python train.py --d_expert=96 --balance_loss=0.0103 --vocab_size=16342 --norm_eps=1e-05 --rope_fraction=0.25 --learning_rate=0.00284 --lr_head=0.00441 --schedule="wsd" --train_tokens=270900000
Below are experts of layer 5 (counted from 0) of a mixture-of-experts language model. Rows are named router (the router's row for the expert), gate (a neuron's input weights, with its number), up (a neuron's input weights, with its number) and show model dimensions 160-319. Each number is 128 + 24 x the weight over its row's rms, rounded and kept within 0 to 255. Numbers have three digits each.
After each expert's rows: "gets" lists some tokens that make up at least twice as much of what it gets as of all text. This comes from a sample of Wikipedia text that the model never trained on. Tokens count by the router's weight.

# expert 12
router:158180142155167144170124138166175155128122128129107141125116111117114193098123162184155123106166162173112116099080132134117171159093143098130079110118137100096111128151138092150137148106135140132142103100100133127152123128152130097107163137092103128129119134140171078143101165153100115129130096131111152132167121139163137143129128128130083120087114116123131116136148131187155157155147131144147081124118131142116177159132112129122134157112134138136133133164104138148111147110156109
gate0:171085126101102132096142184108119144188105138122121132109120125114150125136144139136089127144159087134138111142166175120118114102117100080119165137149089132147135112125144113088121100138076134157126131166100102126109102146150111122160118136181160136130120146093098132109133086117093140138147140066066146124110116141111130147118103148123131152102125117173173135117082110115098109122119097136126130062102116133119100116136095126139127078133136175148123059138065125082135091106090123
up0:116190113141141141099155079122133156064105095105114103168158115118168122139085150139106148157073135092085139137138146156118117122117115130118159104136146141081140163139125148120197122127144086140109069116081114106093136121127109116129097104144140133118124147126127102140174130149170123118122105158077146146091108129133141170157138131115154123117129136132150143095145137170105127107147150169131150170133114164137112118124132103106133123111110118117134139110124182124148116117141079
gets: "-", " part", " un", " H", " A", " Un"

# expert 22
router:145171168151167130140114146166161131136146124101132109098125137107120157121130151044142151111167128138118073118095142106098116117139148146130090096122132132091126147157126108154205106150187149122116135137136178143158120141121099120128165154013094113099131148154200113125160142120125140127144097097117121027133131143140137101144139131103096091119155102130120133159151131160156135144125126107120076121147138103123135145138077123160089150110130145144143103160172136118120144110130123
gate0:106142102115139164131133134153149107094165123146174159137101153175120084126154142123097114131122114131107107120128078126129103144124119154149127127138136093143106167145148159115160139164147148086072121122104087124161125132086120137162141141108146117151148148098116143118145094108132136105120154141129086115101138138117116119133111108166079107106143126103126170174126121145145151129120152109106135129129116087111109107120156110125121115135151078173133131117093147166119098105156087
up0:126108169067133124155131152114120092127122130132119112110150106154095141110126102126131146150141131124122138160105114096118122143142121088104149135141140121114086150116113083157129120147118150110143125160123115129124137123157122140067117089123100130116101150142111145156134152138109147166131139119132152117170107094165122160120086136159149130132146100123166111111127131137118107096140135169094158132103098113067144138125149139140110087141146107103137087135146131105125127154115154
gets: " and", ",", " was", " is", " as", "s,"

# expert 31
router:170164145141166153169121132156154136132126116143089147133128116102137190094143165164152099116152140146127116080084139114144165175105136101117094111142129115107127129127115090138147147110143126126135115080097143115138126130166137080108164143102112123142145139134164102142106168169102118137124115132102162119167128152154133129125127120119087129107106113110144118128130120205142136151145136122150085123142138152135182129125114123139126149085145130154106138168114137122119151134145106
gate0:093117141137121131110158180118122165131132146107116135089142116153137157134121098114093145085097122054128138123122148084148136099132113149116143128129127121123107155103134145106126088162104127103125156130121138114063116163126129144132122183109110093082163153094143145178119104109130124148146092131143124168114107146124136165126099147124140165154136135136106139154162131192112145133135132117140138139126140110144141103114108128102084148124151138143127152124182143142120072148109131
up0:152096179152129120132136157095098139127140137111148127172120134133114141135131090123146160173138141125106108116129151168137159124113103079117107089138108165135165132122150180120130087120122138165120120128092109140115158119155107130111143133168095138124082118097172087104096111136144132142117171105111113111139142086167119109110164133134188126149089109151133149144079143118115120125125125095154126092116161180097105137127125104138165121114107135136129139122113142108113133133140091
gets: ")", "\"", "'", "}", "2)", "5)"

# expert 8
router:179168124124150136133118136114143164142135124140135135138121096099111131169128132091135091102137149175103144117052118139133125111108119096118108113134136110115147102138110119183200128132141138132138104084103121138141098134145123104107171174087098121141133149172170114152128162151092121134106112095124154073157129117165111120127123110122108087096159112116108117107138121180132147140164134155120126117111114124158151147151128145119113172102126146133111137156103132128119147140169124
gate0:162117094102160163115158110110125157140133148108150126167072110076113148151094118135050107158126141144090157124165134095091141147115140107156120136158129170140146145105103137089126128149139186138123099129138096109099153129102111135127158110127102112093126123107144129143169167118107121126072145138113131128088127091152115136128141115131128169128155125143131119113111147111110132163142128142163143153120162139158102090128103106161130146128090116101133107117164120150140150151097170
up0:159146181150111110177106141157150120121125077133144145133170143157164107092134102113173133094116142123149113132110107154153128132162144161103130133105109090112101096128131145198095127126107075134131120096105117136147128154102114130171124132124144147150115153140107131138104081135144104108182132105164154129156143176109136126143104143137146096126090132128108105126162120155135125111150134104090117093135098119140147170128160159104120099135128133190120141120089134098138101130116078
gets: ".", "s.", ").", "es.", "a.", "ed."

# expert 23
router:142149150119133148166114125127126149118130143141110121148128121118130158156136134135158073108143144126133125108161116125151129131112128122132124127100132105088133112118139107152179110100156123131158139105128164121139128154125130135101138125092116134132116158209151106135136143175098118135129107128110147057140125104179130100116121122161115116097102119109115121118121122152174142140123131138195082132128157148126127173148111132101154136070153174131126117156090133131130136125151110
gate0:118137099079108127116125077075134169140165115101114127156148122092153125098129147125124135100140116078117113166106117165163165123100116118136111138112127111124147114138146146102146147125068116135126125130120107127175181141120133167130116090135100135093076171148103134148154145093171133067125144139118151145109125133159131126158148158118148179068151128153118138117131097157117140118153108152110144113073130130108128102147107157158118077103147184125121139124149097130168151125104142
up0:120122186144145104157161123100129099128140093109161133148148130145141129082133127168152107135121113099133084137133133106109142095103136120100121118141163110149078125132108090113128130107117109085092136116115147110118172121169165143134156133147143110130096137124114144101127135154176124084117113139156129141117113162155097105127151151172128118110114134159137109122086170170134126076124167138110089090122123153112147115136109133123156090121098112114155182138159117115139169101124087
gets: "-", "|", "=", "\n ", " -", " Born:"

# expert 3
router:166139134137148134115126147103113150114117105129112132123139129138066164170147182105106157132092120170123112124063121131128142143102139072122095106113128120096122144151115108168186161159166123138135104133107208118137130140128128107113139140097137125126117126228134111143123132159115126125130127155088131073141131116125146153133144145089107097132093107086134113156155134189149129180134115138155133111150115136115142154116113135133161122100128141148143154143139137114110167101119113
gate0:129111090107097147091161145125103122133106116120135099111111122123119096110125122078176124148111126186126139147125143143140127114132104136120111128104148149147139155145132134137143124119077081116088148138101122159124162152134103131144112121190161161139109132151098123135186133093110106129130131163127136160150147092100141129183110146089125129102093113149145140178138175125115123165101135151124119087106121130153108087119134107134127091152132133145144094102118135130134136093144151
up0:094169127134149098083170088121162158128110147147096123108114116141097132137115106181139132136104096133122123162119129149112110122104089124128099131166128169112111069129100109107155146110101146101159140161155108132151123105138122144123121138091150140182138145157151133139103148136132127150174133144144120133161132139102170146137130136108174146116163118138131146147135136118108082127148133122110150178099105121114098129102134071160148105147105072113118141119135125149128167135081130
gets: " |", ":", ";", " /", " -", " 0;"

# expert 13
router:164165151180166141181116119161148138162132114135124142135150108126088133096148149161152079113175184125111121096119129129101151141084133121135103118129137114115114145125128123189143125099128127124148107136095145132144140120147114110100154157118115131132098121147155096140122153143117131118115112136129171117149112122231149137117124121113129122101132122113122123114135127161161152151156129135103126142101123150138181132136130135122144136076122123155124105137134127116116147117128123
gate0:107124122137128078128151106103136084082140129148141112174187082121112177145104163134143122108088098112103132157069109135090142113127129114138137112157134126134100133101136095140132187175090131121154157126139093159115129160159105173151134085164142111147098114087116103127110090098086116127099104138112123106141147130096114137092154140159134152128125188073130090134124155120088127113149126148110148128134142102137131124150120126133121085126146141118139120124137125103149148093107129
up0:102151135167129153167116094133114120081137086143152149106128120104165131126093148148112091124089092171110127120088107142161122106103088096141130127116120131142123173146156132114089069129118120127181097139131144134124131161123135151162127201141113180103102128145155161083151103182108098105125129136115150099147132107148102093132116134105147129122135132168119129126137115073120138138101111128141101139113149127104090092114095129143039139138128127142142096158110119142120138119128164
gets: " that", " to", " which", " he", " who", " it"

# expert 11
router:157182152156172138171123142145164138125128122117108141124120124121111187107130160178143098095177158181122111108110137133123156164082139105122090103125142104098103123152134112156124143102138144127128101092103148123147130135146123085108169163117109129131132141134165081165083167152124134126129097132121171140130118146175139146129126123128087115097112122115128110127142133138154140151154138135158088123124127139115171167135117138124146164093136160151125137155116144153111156111157105
gate0:175141127144127099105152110146120107145124132105151159157163111160142112118129133111116117134087111093126109093143121135183133101166118148126127128129137144179155132068154148114127149118101134128121164148146128120108097148104170130160081160180118124105158140094108129074135099112155128115146124123148119138144110146144165097132145162136149115167107120146135096098109146119150144080147111122127149121129163096161112129139132128087162152157138097134137086154161110123115107149125095
up0:148131106109114177121138155136122169157121163126153101144150104124118102134116114120101129154141136091142123112157112104132111138167188156150075111124163114112098108084093088109167112130115135169132149127126118130134153118081153078141101158159124124125128142127133148104102120094132136136093105138120153092124128095072158136155141144144102108134148113096142131083160148132159147133146140125120144103154129126171095128111091165123095117062117118104101147108186151092106115142140117
gets: " ", " (", " —", " \"", " de", "In"

# expert 18
router:145153119154118150177160136163137156142130144133144117119131120138105153092141163133163090095169132167089120127078132121143127142103124121134110113151109103113159142124142101200186146110125128125137127142123255130126115128143144111119113168112114133121146140169160113152135168159123130130139096114109139038157134099185131107115131116141111111116133109076109128134127118170143134125143116139118098143133126144104144135112118132091161149113133161141107144173110139140125116111109107
gate0:121080077071075122127151135114083120103163095117143122123121156144135109135131132107116106122132122082148115121136117124178107095123120160110104124171120103134135147101117153132111158141119112109134123121143156138117121134191126144128144123127124153084110119148114164136149123116107124124132120139100145154108141151060106111107174121150071110175124136133133159129054127111166090126150114134104146135128124149125140111122171105136126114153143128137107180124113129124132122145102104
up0:148103110134113082118099135147105092092135089138126118164116115123164131134144156135113115101125143112120111180149118131128127159139142153141152157126144122138123126138091160108119101169182143111086154140071172123121106163160117111110132133094180163081104118089121130143167102131123115129144092140084100166145147170143084099124117122143087151118133118116186106147113140171158082128122118116108157129119101149118100129118134133111120155058153146114123146123121161138100131116113118
gets: " the", " a", " The", "'s", " his", " an"

# expert 4
router:168159120156150114150125136153148110131123125117101139138112124116120150088126144239141160122172125153125096123065120125137135171110122096117114118151139114100108101143120120120171138116131128128148120098121146124126139104118125107123158156120117129151132150174161115157069136150115140120114124088123140076169122166149137169123127127099108113121182120095143134112124134180138154129146163143106123105092133125139149142144122138118114134059135047133112092141101141147131143115117115
gate0:119115113082118161132133132101115129157098149137123121084109122155165135129104092132160147114116167111090144146147091086168152149158117134128164100170117117114101162120140114176145161130109156124121166119142117128165137119106158156139146117139104125148158160099112103074161147182110090127145201128124131144146164091156094094088134144124142144122152148110147143070094130129166134099112096160157097124128123141123148123134125158092133134150138145134134098119108109112146114098102115
up0:097107118151096105116130161111157080156126120169093110121176146139083107124162131135144080111126071111192109119155144120128176107110104177152144109141138134146122104158132123133133160106124143125123098114120161157110133078134151169145109143123128091116096107123108123144109117161109158132082109098080103129138103126094120142147164112098134159097119101126159148117144114143094086119145103125127112163085112110186113126092151136119144103113167126158122128140110096162151123170089142
gets: "s", "ing", "es", "ed", "ers", "ation"

# expert 26
router:145124147151159144127130132152166113142124120145128139076111084112119139129130145121151129128144140110127105127090128120096153142110129098120131114073153129106143146140141103138163187139141131112118119149108233114099110113144125093102138160123162131120105135182158113166092137158121128146162136108112140047163123120153127152095127137128095124162155121089130113102140140159131147146176123162128099107123127141133152123144137071121153133101114098105126102142068129132112158110190113
gate0:102127139123065129149149156110142109159127134095097154110150105160122119153150153072103094134119133182085133077165094119142144124122146144146138115093122136149142156127128147108162157129105140086134107116108083157117167134085119099152124155101143170146151146127126112126166116142167152105161103156160108132090104106133099098108128128127141148125124126132117138138116143096146147105107117117118105120144081138123115157123193079099135120147145136154156155140087087153092148122122142
up0:141090171185090122132134126124142149139082148150129124130153102113146095100142152112097149133139118145138139128153124182162190135140109102100109141135130140107135173119151141165151141129120155113186101162162090115124130106158108136145112109153127161139155088123110153123153120131161138117088143092136136083132143112150129121133070130129101141114083133100129115118116134124144120157070106151127144122124124139097154160125116088119114159150106136108154154113125123112099126188073163
gets: " of", " in", " to", " for", " on", " by"

# expert 25
router:155178141162160144168138141154164146129113121119108132126119118127102181097136173163153106100179150126109110094127137132126162160094136105115098100135141105096107127148129113171138150100146143129134102091094128122151126132158130106109164166091115125135120136148162081145094165151113122128127112123111160139171111145196136134123124117134083110087134108129124115132142129186146153154159128152136084124115126131122178154136120118132135153109134138147119141158109132152106154115171104
gate0:134180119094135114111157121078111107108146145106178168172101161132122134134180088143108119115111134121124123098160128139118143116106111112084107115090186128162145132155124141098163100130124089132115123156115116136115143131110095140082124148154159134098119136110162085111097124103110161172117156146120134130107165096120123098135184156113142153126100170114142180142110121084121120101112140129119170132066152107150136153123115124113125158119130103160128109173095167104120124168122143
up0:140165085088170131143131187105108135129129126147123084160098134144157142112131123171097115149123153156165133121164130146106125106146136142189122141121097125093157100176102146121143130134143091106104131174115170117121120095138102120145138111149173090140092146098130129185127157157123108114127142124147080109129132163132164132135144151119104117108148128144138168149159159109106083120125095127107121121097127105108150140139147121163166173137119106135143143124102124130086083141132115
gets: " 0", " ", " 1", " 2", " =", " it"

# expert 30
router:144129122174130161183133140127043137131109116123093127122143090114126188130143159128136074130092155206106129112131112114122145160098138149110084128137143133104172129142142109153222124124183135130115111091145154107148138116132145111111126140104124129131121128133168095135113163136147107117145091165112145031141121174195118134139117117168097100088131115091111120126129142134145165122136136149148115128112137144127120160142104096141097149105116138129120083156113131127119145083152121
gate0:126148157111129074137154123144078132098152113114123124095105094155120107134098117107090146128120140098142124106114155139150180119129113125123163141116118135068176106137153131137144094175099133133110126158102120119112094116138090138164112132108125118134166090117156155150162145116128130141138151113149128156148135164124114101120118140136129103136123156176076141141117180107151120127121141141170108131160083134139121105126116146137135114169146187120080111127143139104147140091134123
up0:150117146106137129167118136127109141119152129125131141144086099124122131127097101146091159146136180141126143149108147108092118145131128086106111127096130123147161130141122094127129088089078122143092140160116116126130116098122169126119161120133116168125123108129173159109140132161181122166121157112124109116157115140168141142135100115134129127097115128150163126148103151114119114096105103104138135101129109150148111106166097101098166091107102105074127149117177108086113119099084107
gets: "\n", "==", "===", " ==", " ===", "===="